{"n_layer": 9, "d_model": 256, "n_experts": 32, "experts_per_token": 2, "d_expert": 288, "d_shared_expert": 256, "activation": "tanh_gelu", "moe_layers": [0, 2, 4, 6, 8], "router_score": "softmax", "normalize_top_k": true, "routed_scale": 1.0, "balance_loss": 0.008, "balance_bias": false, "router_noise": 0.1, "router_bias": true, "shared_expert_gate": true, "init_std_router": 0.0097, "lr_router": 0.000547, "n_head": 4, "n_kv_head": 4, "head_dim": 64, "vocab_size": 2048, "norm": "layernorm", "norm_place": "pre", "norm_eps": 1e-05, "positions": "learned", "qk_norm": false, "attn_scale": 0.125, "tie_embeddings": true, "parallel_block": false, "init": "trunc", "init_std_qkv": 0.0391, "init_std_o": 0.0, "init_std_up": 0.0391, "init_std_down": 0.0, "optimizer": "ademamix", "lr": 0.000463, "beta1": 0.9, "weight_decay": 0.43, "lr_head": 0.00952, "grad_clip": 1.0, "warmup_steps": 214, "schedule": "wsd", "decay_fraction": 0.725, "decay_shape": "cos", "final_lr_fraction": 0.0, "batch_tokens": 131072, "seq_len": 512, "doc_mask": true, "train_tokens": 736300000, "steps": 5618, "dataset": "wikipedia_en"}
Below are experts of layer 4 (counted from 0) of a mixture-of-experts language model. Rows are named up (a neuron's input weights, with its number) and show model dimensions 128-191. Each number is 128 + 32 x the weight over its row's rms, rounded and kept within 0 to 255.
Before each expert's rows: "gets" lists some tokens that make up at least twice as much of what it gets as of all text. This comes from a sample of Wikipedia text that the model never trained on. Tokens count by the router's weight.

# expert 5
gets: "er", "t", "et", "ar", " t", ";"
up0 [146 131 160  89 169 106 129 105  84 157  81 140 106 146 152 110  95  47 111 160 151 153  96 116 127  97 127 144 153 161 115 149 111 176 102  99 164 153  75 145 122 179 111 162 111 108 225 202 123 141 119  87  89 105 122 106 129  94  88  98 118 122 106 153]
up1 [122 128 129 135  80  65 118 111 142  91  54 120 113 111 199  79  84  98 133 168 100 127 124 166 103 127 101 135  98  99 141 148  96 138 193 122 183  93  96 140 125 143 107 111 148 125 150 152 120 111 133 155  69 138 146 180  90  85  90  95 111 107 145  91]
up2 [164 107 150 113 105  63 152 150  94  86 166 119  77 153 131 122  67  98 174 128 163 127 155 111 142  83 141 220 101 124 139 174 130  77 167 117 163 112 148 160 131 108  73 107 131 106 132 147 117 136 175 165 149 129 151 148 145 191 114 135 109 159 159 110]
up3 [138 134  90 179  81  95 153 108  90 149 203 126 113 133 115 128  88 160 153 116 177  71 142 184 132 155 148 195 153 142 105  91 126  63 134 116 104  55  97 123  35  80 121  89 103 116 143 159  92 133 104 113 125 156 135 120 118 137 161  67 119 147 114 144]
up4 [110 155 143 134 159  96 147  65 150 191 104 158  82 163 128 116  92  64 124 123 159 153 195 186 106 133 128 143 103  46 130 169  67  83 142 142 118 112  62 113 107 123 171 139  98 161 146 107 124 175 123  99 143  76 157 106 156 101 152 138 145 141 156 136]
up5 [111 117 129  87 101 111 145  96  85 119 108 154 142 135 131 194 146 153  91 110 135 213 154  98 124 139 126 166 147 118 109 115 184  79 208 182 100 123 109 227 156 173 111  96  90 161 176 125 150 107 162 142 167 168 126 140 151 111 108  93 152 113 125 117]
up6 [ 77 174  97 113  74  28 125 121 106 161 186 183 110 141 122  74  83 109 139 121 149 177 109 106 164 163 107 144 116 105 137 153  69 124 161  92 102  86  46 146  88 117  77 174 131 131 114 121  76 156 117  90 125 127 164  87 116 181 119  98 136 107 128 124]

# expert 14
gets: "e", "re", " w", " he", "ra", " He"
up0 [190 158 107 148 120 109 122 117 125 150 121 159 104 103  91  62 113 127 107 137  94 164 191  93 123 144  96 155 100  60 148 141 138 157 134 144 117 112 162 116  51 152 108  65  81 123 129 167 101 174 150 158 156 120 160 192 129 126 149  58 179  62  97 114]
up1 [146 200 169 110 120 131  77 162 111 138 123 177 120 138 108  93 134 132 148 111 143 126 145  83 114 158 131 142 167 122 117 104 169 131 145  90 114 150 123 153 130 106 174 134 128 176 149 150  83 124 147 165 133 179 159 164 104 153 155  99 169 151 116 134]
up2 [ 84 147 106 147 153  84 121 121 121 185 149 152 102 179  75 108  60 112 143 101 153 183 138  97 143 137 138 171  54 105 150 147 164 193  85 217 123  76 143 133 123  92 152 122 103 120 168 169  98 161 158 155 158  96 157 135 126 184 207  76 137 134  94 136]
up3 [ 86 129  88 117  98 127  82 148  95 168 117 199  73 169 123 101 155 125 170 155 147 147 122 107 149 121 116 188 176 118 156 121  93  55 140 120  49 144 110 113 113 153 153 119 133 126 154 125 173 167  81 191 113 167 113 128  70 103 120 102 138  97 148 114]
up4 [119 122 120 149 107 111 113 114 134  72 137  79 101 182 136 132 147 131 134  97 153  96 103 124  81 116 199 142  78  99 125 137 114 147 130 119 133 142  99 142  71  46  88 112  56 189 161 125  90 124 121 183 206 126 153  86 170  75 144 101 163 166 147 165]
up5 [162 160 126 122 150 118 124 115 103 118  79 152 123 202 167 135 143 184  68 161  89 105 121 156 126 133 107 136 206 128 196 133 163 131 152  93 136 141  70 172 146 138 129 124 101 133 168 148 109 187 143 110  65 113 122 162 104  75  95 139 115 123 109 107]
up6 [136 136 156 131 137 145 213 192  99  97 103 137 132 155 122  92 154  95 120 112 106 134 117 120 179 112 186 175 117 150  84 134 130 131  35 164  96 142  93 161 147  90 169 119 140 121  97 164 113 114  92 191 116 159 119 137 144 163  89 114 159  99 113 147]

# expert 31
gets: "A", " m", "C", "th", "\"", "S"
up0 [185 176 111 140 114 122 118 113 154 122  82  69 129 169 156 151  92 130 105 154 131 125 151  95 127 144 143 148 175  84 145 108 113 116 157 123 150 116 162 149 141 137 154 148 117  94 174 123 146 115 129 136 134 114 145 172 133 127  94 103  81  78  91 113]
up1 [128  75 147  99 126 162 175 170 116 132 109 123 125 156 110  69  96 166 169 162 100 139  77 105 131 163  79 135  97  95 161 156 130 129  99 160 153 113  78 152 121 149 109  86 114  78 154 103 197 151  60  99 125 141 132 105 115 148 114 150 126  91 136 109]
up2 [110 117 113 141 151 125 130 100 140 124 170 114 137 122 122 131  81 138  89 106 101 109 131 130 152 128 122 111 118  90 155 119 133 130 102  90 126  92 116 105 157 126 115 173 145 106 179  39 188 102 172 179 145 118 136 124 138 142 154  72 121 118 112 132]
up3 [136 106 111 144 101 106 105  89 140 153 117 133 170  86 140 149  85 124 125 116 150 126 117 129 137 177  78 117 106  22 154 135 101 141 159 116  93 113  88  92 119 199  87 136  80 110 170 147 131 119  91 130 104 134 187 113  90  71  85 126  71 167  95 139]
up4 [164 182 174 129 179 130 190  98 111 157 144 161 104 136 120 108 127 134 119 128 120 127  99 116  80  69 130  64 157  77 192 160 113  99 124  99 172  53 113 145 127 128  94 112 131 112 166 120 189 128 150  81 158 121 111 197  74 181 166 139 167 124 136 156]
up5 [157  79 107 133  50  98 141 114 153 102 108 145 108 136 179 140 112  78 131  96 142  90 172 200 143 143 148  83 113 146 127  84 117 148  92  88  97 130 117 143 126 153 143 100  77 127 117 153 139 118 176 135 137 146  99 124 136 119 124 172 118 172 222 115]
up6 [124 129 109 131 137  94 119 165 124  98  92 158 122 140 162 137 146  84  77 113 156 106 140 108 100  88 173 123  92  80 158 184 125 101 157  97  71 164 102 126 131 167 100 163 123 125 127 124 141 122 141 187 103 153 152 152 108 134 164 120 101 103 152 176]

# expert 4
gets: " of", " and", " that", " or", " which", " who"
up0 [134 109 130 138 159 128 135 132 149 178 148  92  98 125 174 129 173 163 101 120 102 147 165 127 156 148  89 169  99 214 116  57 157 176 184 194 181 135 100 166 124  95 111 143 128  97 143 145 140 109 166  88 151  85  97  87 139 146 167 144  99  82 151 163]
up1 [ 62 159  79 112 126  79  93  92 132 138 124 132 167 124 122 126  98 129 110 118 148  42 110 126 140 160 102 106 118 123  92  78  68 115 136 173 134 176 101 135 144 152 186 127 120 111 189 117 158 120  51 122 131 148  48 174 150 119 147 146 116 124 162 112]
up2 [139 153 140  95 113  91  50 101 150 130 138 132 100 111 174 141 173 170  85 118 134 116 139 162 115 128 132 131 144 144 139 121 144 142 130 128 152 141 136 192  99 150 147 154 162  79 159 163 162 127 207 159  73 135  75 118 137 178 170  90 115 110 165 160]
up3 [114  97 129 174 137 124  93  51 105 111  53 133 180 133 189 124  94  49 156 119 142 122 112 180 104 104 112 153 139 121 126 104 135 137 106 132 157 114 139 113  64 147 163 145 113 128 116 168 164 117 105 128  89 179 159 135 101 112 129  72 185 142 139 175]
up4 [145 125 136 135 151 139 129  88 108  79 107 111 123 114 164 133 142 240 140 118 108 111 144 171 135 205 130 158  93 104 185 173 173 115 188 142 161 160  78 141 133 149 186 213  94 134 154 125 146 121 102  99 108 113 134  76 138 140 111 107 134 103 158 118]
up5 [120 153  89 166 123 155 140 137  77  92 149  71 114 133 125 160 109  85  63 100  96 173  88 156 159 173 122 108 135 121 172 121 123  97 135 100 138  86 136 152  86 139 146 152 113 172 149 103 104 203 127 128  58 140 145 131 105 136 190 106  79 202 127 120]
up6 [121 171  56 121  86 123 119 136 129 209 118 136  78 142 121 115  75 170 143 154 144 118  89  80 138 154  81 139 122  53 120  97 150 116 240  69 121  76  70  59 117 145 145 108 116  85 145 163 112 157 143 114 152 176 126 140  48  53 114 108 199 138 147 150]

# expert 21
gets: " S", " M", " B", " R", " T", " D"
up0 [140  94 131 145  66  72 118  70 138  96 111 150 183 146 125 129  80 149 135  64  74 170 156 117 137  82 115 169 185 128 114 111 169 125 113  76 127 123 112  78 133 110 132 106 106 118 187 119 119  75 144 111 129 125 149 109 123 118 145 150 160 106 186 153]
up1 [162 149  76 136 127 128 159 142 155 132 143 172 119 142 170  65 100 153 156 121 136 150 163  95 188 164 110 138 173 153 153 106 116 123 146 117 114  81 103 118 184 133 104 122 138  91 122 105 153 130 136 141 143 156 161 116  97  81 152 144  97 112 154 144]
up2 [ 97  73 151 150 158 156 162  88  53 178 116 128 130 118 121 102 117 146 183  78 136 189  82  74 183 193 141  78 123 117 113  95 150 145 125 135  98 153 160 111 171 152 169  84 103 136 120 152 158 127 136  84 169 131 151 160 138  77 137  54 103 115 150 123]
up3 [ 98 138 108 213 135 120 122  71 101 124 150 157  92 121 115 125 132 156  85 126  67  88 133  83 101 124 156 149  73  73 139 125 106 157 108 118 125 152 114 188 140 189 118 120 135 130 133 103  84 133 134  78 119 128 125  78  98 149 130 161  79 118 112 159]
up4 [ 89 168 124 131 127 119  66 114 112 145  98 126 108 168 102 149 127  79 123 133 102 158 123 153 112  74 177 152 127 149 150 113 140 123 137  82 106 167 139  93 124 146 130  73 132 131 172 111 142 136 141 115 158 126 139 234 114 105 152 149 222  92 157 145]
up5 [126 148 168 168 139  97 186 121  87 123 100 120 126 173 109 205  97  92 190 147 123 137 185 136 164 127 115 146 150 109 132 115 104 106 143 115 148 143 103 140 153 165 120 127  91 143 131 146 105 217 186 149 154 127 130  60 117  88  93  87 179 123 158 114]
up6 [118 178 118 151  91  42 151 108 147 161 137 134 133 203  70 168 117 104 106 117  77 155 127 167 203 139 125 150 129 171 112 120 144  95 168  89  63 105  99 219 102 121 146 129 154 122 119 140 150 129 165  85 107 180 138  85 151 134 118  76 112 116 147  95]

# expert 1
gets: " a", " was", " is", " as", " with", " by"
up0 [ 72 124 113 128 130  46 112 136 144 141  89 107 138 159 131 141 130  98 145 109  77 120 142  86 144 118 192 113 156 130 107 177  65  92 146 118 177 125 121 124 160 104 124  45 133 159 156  75 172 141  66 118  91 113 144 141 114 152 134 161 163 179 131 100]
up1 [120 125  62 142 125 122  98 123 105 158 216 123 158 190 108  99  95 140 108 110 162 156 153  95 147 122 157 145 119 125 139 148 137 103 127 185 103  62 194 153 119 149  85 148 114 110 132  90 151 134 109 147 109 112  96 113 122 119 137 111 142 127 158 116]
up2 [142  98 183 121 148 112  89  79 137 114  84  87 141 183 104 101 111 105 139  58 145 185 156 210 114 124 101 186 139 166 123 105  64 156 110 116 120 128 141 115  82 197 152 163 139  73 122 138  88 180  81  77 113 112 133 122 133 131 156  75 115 137 132 150]
up3 [111 163 141  93 128 169 114  85 125 123 169  68 117 115 125  89 143 143 146  72 125  97 181 149 128 158 109 181 156 137 196 132 138 148 143 136 119 133 148 134 171 179 119 196  85 149 132 123  48 160 143 122 171  93 108 107 153 115 123 134 179 145 142 148]
up4 [177 117  61  78 140 121 189 146 145 121 132 154  86 156 102 151 100  93 235  97 179 127 126 118 117 155 162 148 123  98 136 142  80  97 111  84  84 146  63 186 119 116 122 109 105 138 120 153 144  87  93 137 190 148 136 120 109  94 125  97 114 151  99 140]
up5 [133 126 114 188 132 179 183 125 161 161 160 123  88 121 128 169 166 103 132  88  76 109  73 164 102 106 100 132 180  60 131 120 105 167  87 142 106 114 137 139  70  83 160 196 105 123 128 121 122  72 145 217 174 201 130 137 118 103 114 111 122 111 132 100]
up6 [158 124 112 140 179  89 138  76 121 112 141 133 183 171  97 137 188  96 121  86 131  80 210  86 136 122 129  96 146 160  99  84 165 178 149 105 186 200 128 200 126 172 140 118 144 122 138 146 109 109 133  81 152 176 146 105 156 130 108 169 137 152 158 111]

# expert 29
gets: " f", " \"", " b", " d", "ac", " st"
up0 [ 72 108  78 109 119 129 108 116 176 119 148 154 167 123 134 132 154  92 130 112 137 120 121 171 179 137 166 125 106 124 107 130  69 151 126 163  60 145 113 132 141 131  49  79 187 141 141 137 107 151  68 153 144 109 124 168 120 126 128  63 122 134 112 166]
up1 [118 110 110 118 168  69 105 112 108 161 115 137 129  67 125 142 117 106 112 111 105 106 151 141 186 148 124 145 137  98 131 136 166 137 111 173 148 162 181  79 162  81 147 133 182 114 169  72 128  74 112 212 123 163 159 148 126 134 112 116 156  95 115 110]
up2 [101  79 144 112 137 138 107 114 123 141 135 164 125 123 159 157 127  70 116 130 124 113 181 120  88  92 158 124 169 135 186 154 108 151 167 107  52 139 135 117 151 132  88 140 102 108 169  95 102  57 163 137 134 205 154 108 105 131 172 120 139 150 129 153]
up3 [128 101  90 110 136 134 114  89 138 196 144  84 160 109 130  93 143 103 135 160  77  94 174 194  80 153 168 141 122 102 187 131 191 128 176 132  74 104  93 133 130 184 101 164 171  75 145 121 102 172 122 151 158 166 151 123 155 123 181 159  88  75  98 127]
up4 [ 72 118 127 107 131 104  79  59 100 108  87 157  90  95 131 149 140 115 121  68 126 118 164 139 178 116 198 164 156 122 123 149  63 120 107 116 118 116 103  80 133 221 144 148 128 134  92 121 125 187 167 102 117 167 141  66 140  90  56 110 152  90  80  80]
up5 [112 133 113 114 182 177 100 136  85 149  97  98  89 100 142 183 118  79 157 138  93 149  70 156 101 135 146  94  86  87 132 169 154 166 128 206 171 103 136 110  82 118  80 124 162  94 157 101 122 115 137 136 161 157 170 122 154 145 138  76 177 106 120 139]
up6 [104 106  74 116 121  81 122  58 172 125 106 110 149 164  85 114 153 148  94 121 136 108 149 143 114 124 165 143 149 177 132 136  68 104 177 121 166 174 145  99 123 103 128  25 128 123 122 148 147 106 195 150 102 134 152 119 167 114 129 165 142 177 177 121]

# expert 18
gets: " the", " |", "|", " The", "'s", " his"
up0 [102 112 105 109 148 160 116 131 150  97 165 133 125  89 106 177  69 135 119  69 139 143  91 153 133 110 170 114 165 168 206 159 146 132 129 134  88 169 150 123 139 131 100 124 150 153 191 121  98 182 139 132  99 167 118 124 134  48  55 171 139 103 136 123]
up1 [162 142 129 124 157 131 126  81 120 186 139 124 138 156 169  46 115 122 124  93 150 113 111  67  56  88 123 117 153  82 129 114 136 133 147 146  67 110 148 108 154 189 134 118  85  89 150 167 107 131  89  94 156 137 150 144 159 176 152  55 158 139 174 174]
up2 [145  75 143 131 149 115 113  81 137 156 166 137 111 100 128 158 102 157  84  68 122  76 169 184  75 102 147 125 114  82 168 135  83 115 141 131  96 138 106 121  94 104  96 148  91  92 154 194 113  77 150 121 137 165 137  65 126 166 126 124 128 101 143 114]
up3 [159 127  65  77 148 145 136 135  83 114 135 149 164  95 116 107  84 112 134 133 160 107 150 109 160 117 123 164 102 129 149 138  64 132  85 107 133 142 107 142 175  97  89 122 198 162 148  76 112 172 112 137 124 105 143 149  50  86  68 135 145 117 151 172]
up4 [124 133  95 152 134 122 140 124 153 106 121 108 170 168 188 126  73  86 147 133 122 157 149  97 136  54 155  90 112  71 129 157 102 178 124  94 116  58 140 119 124 133 110  89  45 138 123  86  88 168 161 178 138  84 134 114 134  78 181  27 148 132 139 119]
up5 [106 125 117 129 198 198 148 125  31 121 121 152 130  73 138  89 173 108 153 127 131  84 154 104  88  95  72 160 124  78 149 123 113  95 104 107 136 187 154  97 169 107 158 117 170 212 138 117  84 182  57 123  95 152 199 102 106 107 163  79 137 151 142 140]
up6 [133  97 101 113  98 142 156 119 144 148  98 106 103 104 130 108 133 146  92 131 129  90 146  86 167 105  87 130 158 112  43 132  68 109 109 102  85  79 103 155 202 131 129  89  96 154 117 135 140 171 181 129 143 151 167  26 163  90 167  49 154 154 110 126]

# expert 28
gets: "a", "i", "o", "an", "en", "in"
up0 [120 162 197  70 134 119 138  85 116 189 143 128 120 185 101  91 112  64 174 121 129 169 143 110  64 141  87 109 124 127  96 127 119 105 140 132  37 144  79 164 160 171 123 148 138 156 190 178 199 136  83 122 158 148 108 123  97 130 143 108 158 115 168 159]
up1 [137 148 185 113 125 125  62 140  84 100  98 206  39 101 157  94  86 194 101  91 195 136 130 131 114 153 131 169 130  81 147 136 133 165 154 147 140  83 137 143 153 202 164 164 102 146 107 141 148 171 124 147 177 205 156 158 169 163 107 108 160 108 142 132]
up2 [ 98 118 136 137  88 167 124 135 191 165 100  97 134 111 116 132 146 161 148 129 153 174 189 129 112 178 129 118 123 102 148 130 143 147 117 125  80  99 127 112 114 100  97  71 166 144 169 116 168 195 101 115 150 143 130 148 114 149  92 124 235 170 131  95]
up3 [137 179  85 130 129 122 122  75 141 142 121 114 133 125 120 131 174 109 135 170 108 158  96 107 115  99 143  93 231 117 187 161 126 164 134 114 106  50 108 137 121 118 139 168  91 118 120  81 154 107  71 160 126 164 144 137  81 171 201 115  86  97 127 153]
up4 [166 149 168 123 188 149 140  46  86 138 156 149 161 108 134 146 128  99  83 165  84 140 157 119 122 130 132  78 193  84 149 161  92 172 134  82 111 138 127 131 125  78 153 187 141 133  96 115 117  94  83 150 103 169 118 126 107 172 117 139 125 136 177 174]
up5 [149  91 158 135 133 111 112 136 156 135 118 122  98 106 106 141  97  82  99 104 167 128  96 119  97 153 132 118 154 116 164 158 177 162 138 208 107 157 114  88  98 177 143 113 183  92 201 206 158 178  96 103 115 148 196 135 105 147  80 104 175 153 132 125]
up6 [193 144 118 110  49 139 123 136 147 136 129 115  73 114 225 208  67 157 131 117 121 147 154  98 142 123 138 104 137 128 113 106 130 166 179 141 122 122 126 165 137 149 132 136 120 131 145  81 120 168  58 134 100 136 125 142 120 108 113 116 173 103 140 142]

# expert 3
gets: "ic", "on", "ent", "ist", "ant", "est"
up0 [156 171 110 113  47 130 130 160 123 157 102 147 111 125 207 125 132 124 147 127 103 171 104 132 130 145  97 122  77  99 142 102  75  81 102 163 112 100 100 136 226 136 134  96 107  98 137 114 104 102 185  80 119 175 113 149 125 142 126  55 152 118 151  83]
up1 [145 168 156 110 120 165 127 104 133 125 119 133 122 124  81 127 149  78 129 108 122 135 155 122 169 140 120 134 140 137  96 161  70  69  89 134 154  78 141 112 168  86 136 123 152 105 133 153 164 160 104 172 112 109 127 102 102 130 138 134 148  87 162  97]
up2 [190 129 101 108 140 173 104 102 110  90 101 105 143 125 110 158  87  85 102  70 133 171 158 116 168 143 155 136  76 108 130 156 117 129  96 167 130 138 136 110 103 128 137  95  80 168  83  51 177 113  56  84 100 134 111 183 105 116 144 129 138 167 132 180]
up3 [118 116 117  93  95  99 125 139 111 101 178 155 131 165 106  74 197 147 113 110 145  81 180 132 176 147 173 133 238 154 161 163 112 164 113 160  96 159 109 143  91 138 214 125 107 123 123 140 119 144  98  67 154 124 128 103 131 114  96 158 184 158 162 114]
up4 [120 153 116 191 154 118 139 102 172 130 149 164 163 124  82 103 138 101 101  88 136 126 120 176  90 119 172 142 121 140 122 170 114 151 123  87  92 146 150  95 103  86 120 108 134 127 169 150  64 181 103  78 105 118 145 117 139 199 141 126 228 135 155 123]
up5 [ 83 148 132  68 105 118 129 134 134 140 127 145 112 112 135  95 135 155 104  87 120 112  63  99  92 125 131 114 122 128 127 145 145 143 145  98 126 104  90  99 100 125 104 118 151 197 108 117 170 158 191 135 100 121 140 123 145 113  76 145 170 153  97 157]
up6 [161 122 109 153 141  65 136 104 110  82 128 135  87 124  85 131  90  54 165 111  97 167 185 137 133  74 183 151 164 145  97 144  93  73 140 164 116 133  70 147 110  98 181 124 187 151 133  91 109 169 151 201 101 117 150  88 130 117 109 132 129 118 162 154]

# expert 6
gets: " |", "\n", "==", " ==", "===", ";"
up0 [109 133 139  78 171 153 208  97  66 178 127 151 140 112 172  90 145  93 140  99 154 161  96  82 111 120 149  64  99 106 147 120 139  95 112 127 148 142 155 147 142 145 152 120 155 115 172 137 143 114 133 123  93 110 162 151  79 116 114 186 128 103 144 113]
up1 [152 129 157 113 144  62  88  69 102 158 176 148  98 111 163 159 107 137 145 171 107 109 128  58  98 157 144  93 143  95 106 184  80 190 151 129 162 112 106 132 144 136 135 146 149 120 122 126 167 106 175 121 126 159 111 141 100 159 125 130 106 155 123 107]
up2 [133  95 146 106 109  81 127 167 162 131 107 104  97 169 250 130 140 158 105 129 116 126 189  81 122 117 106 150 130  94 119 165 117 103 168  50  96 105  99 145 144 111 154 122 139  78 142 144 127  75 104 154 140 185 107 108  91 160 151  58 148 121 155  86]
up3 [ 94 105  83 132 141 116 179 104 197 104 109  98 113 112 222 141 130 111 100 183 133 140 157  82  92  94 170 108  86 131 172 158  84  48 146 133  61 116 143 112 152 131 124 117  95 135 130 103 161  97 131 133 145 175 148 158 129 110 142 164 144 105 211 133]
up4 [ 91 104 128 209  81 117 157 140 144 104  90 138 100 147 120  68 160  82  95 119 124 137 120  86  70 151 127 100  81 140 112  81 102  61 164 113 131  98  97 127 158 116 147 154 145 117  79 122 139  83 151 148 130 151 134  96 129 149 144 156 106 112 140  65]
up5 [183 131 141 128 132 139 135 135 135 127 145 186  29 130 142 102 105 122 154 147 172 145 117 130 150 107 158 112 130 113 172 106  90 169 126 115  86  80 152 119 108  94 129 143  50 121 130 116 150 105 137 140  93 155 134  82  88  57 133 158 104 142  57 123]
up6 [140 131 104 129 141 143 108  99  93 162 138 159  79 188  90 135 115 142 135  69 184 109 130 150 133 126 156 148  93  96 136  92 199 123  96 136  70 146 172 187 108 101 132 129  84 157 133 168 140  95 151 156 148 214 142 131 135  68 137 111  82 132 138 182]

# expert 20
gets: "r", " S", "-", "N", "S", " L"
up0 [147 135 176 141 144 155  85 147 148 171 130  96 157 197 144 152 125  74  77  99 139 119 123 139  89 101 190 194 132 153 139 161  92  75 181  91 138 126 117 155  79 178 101 132 135  98 152  68 132 209 107 130  96 160 181 154 130 176  94 165 131  93 132 142]
up1 [ 83  90  81  81 120 178 118 160 122 105  99 167 150 105 108 100 167 110  62 126 132 124 119 151  60  88 115 185  95 101 141 160 174 155 130 143 146 108  94 136 140 160 136 128 194 137 176  67  95 124 108 126 121 130 112 136 148 142 141 147 160 127 104  83]
up2 [147 124 148 122 114 124 147 119 111 111 100 150 150 156 147 136 192  69 155 121 150 123 156 139 123 140 178 105 176  80 147 180 188  76 124 144  76 128  80 112 155 108 115  95 145 121 121 121 168 128 121 129 166 120 139  97 119 101 143 158 122  91 189 122]
up3 [ 48 106 158 169 101 151 182  94  84 191 135 114  53 123 136  97 104 121 172 168 168 134 110 149 136 138 129 155 118 137 111 117 128 110 137 116  67 173 151 120 119 100 164 116 195 155 158  68 175 140 124  84  87 163 141 155 119 121 127 151  92 175 167 130]
up4 [ 57  70  62 174 192 134 121 104 118 166 133 112 111 147 143 160 149 145 107 141 138 149 159 154 120 137 102 140 154 117 148 188 137 102  92  81 115  69 133 163 185 143 122 139 128 107 142  71 111 177 131  93 139 120 136 204 121 149  95 122 121  75 142 170]
up5 [112 110  76 144 123 159 125 114 214 145 111 117  55 132 163 170 110 119 161 134 117 132 172 144  83 138 175 100 129 114 111  80 124 160 158 147  70  95  87 175 120 104 131 118 116 128 113 136 136 137 137 189  91 142 124 211 117  44  95  93  89 121 117 178]
up6 [145 105 115 122 177 108 122 136  85 101 115 126 211 134 123 175 118 138 123  88 180 125 117 134  94 117 117 171 157 121 110 186  85 107 111 130 169 136 137 115  94 132  90 124  77 122 156 164 133 109 149 145 184 112 128 148 132  89 119  85 146 126  86 130]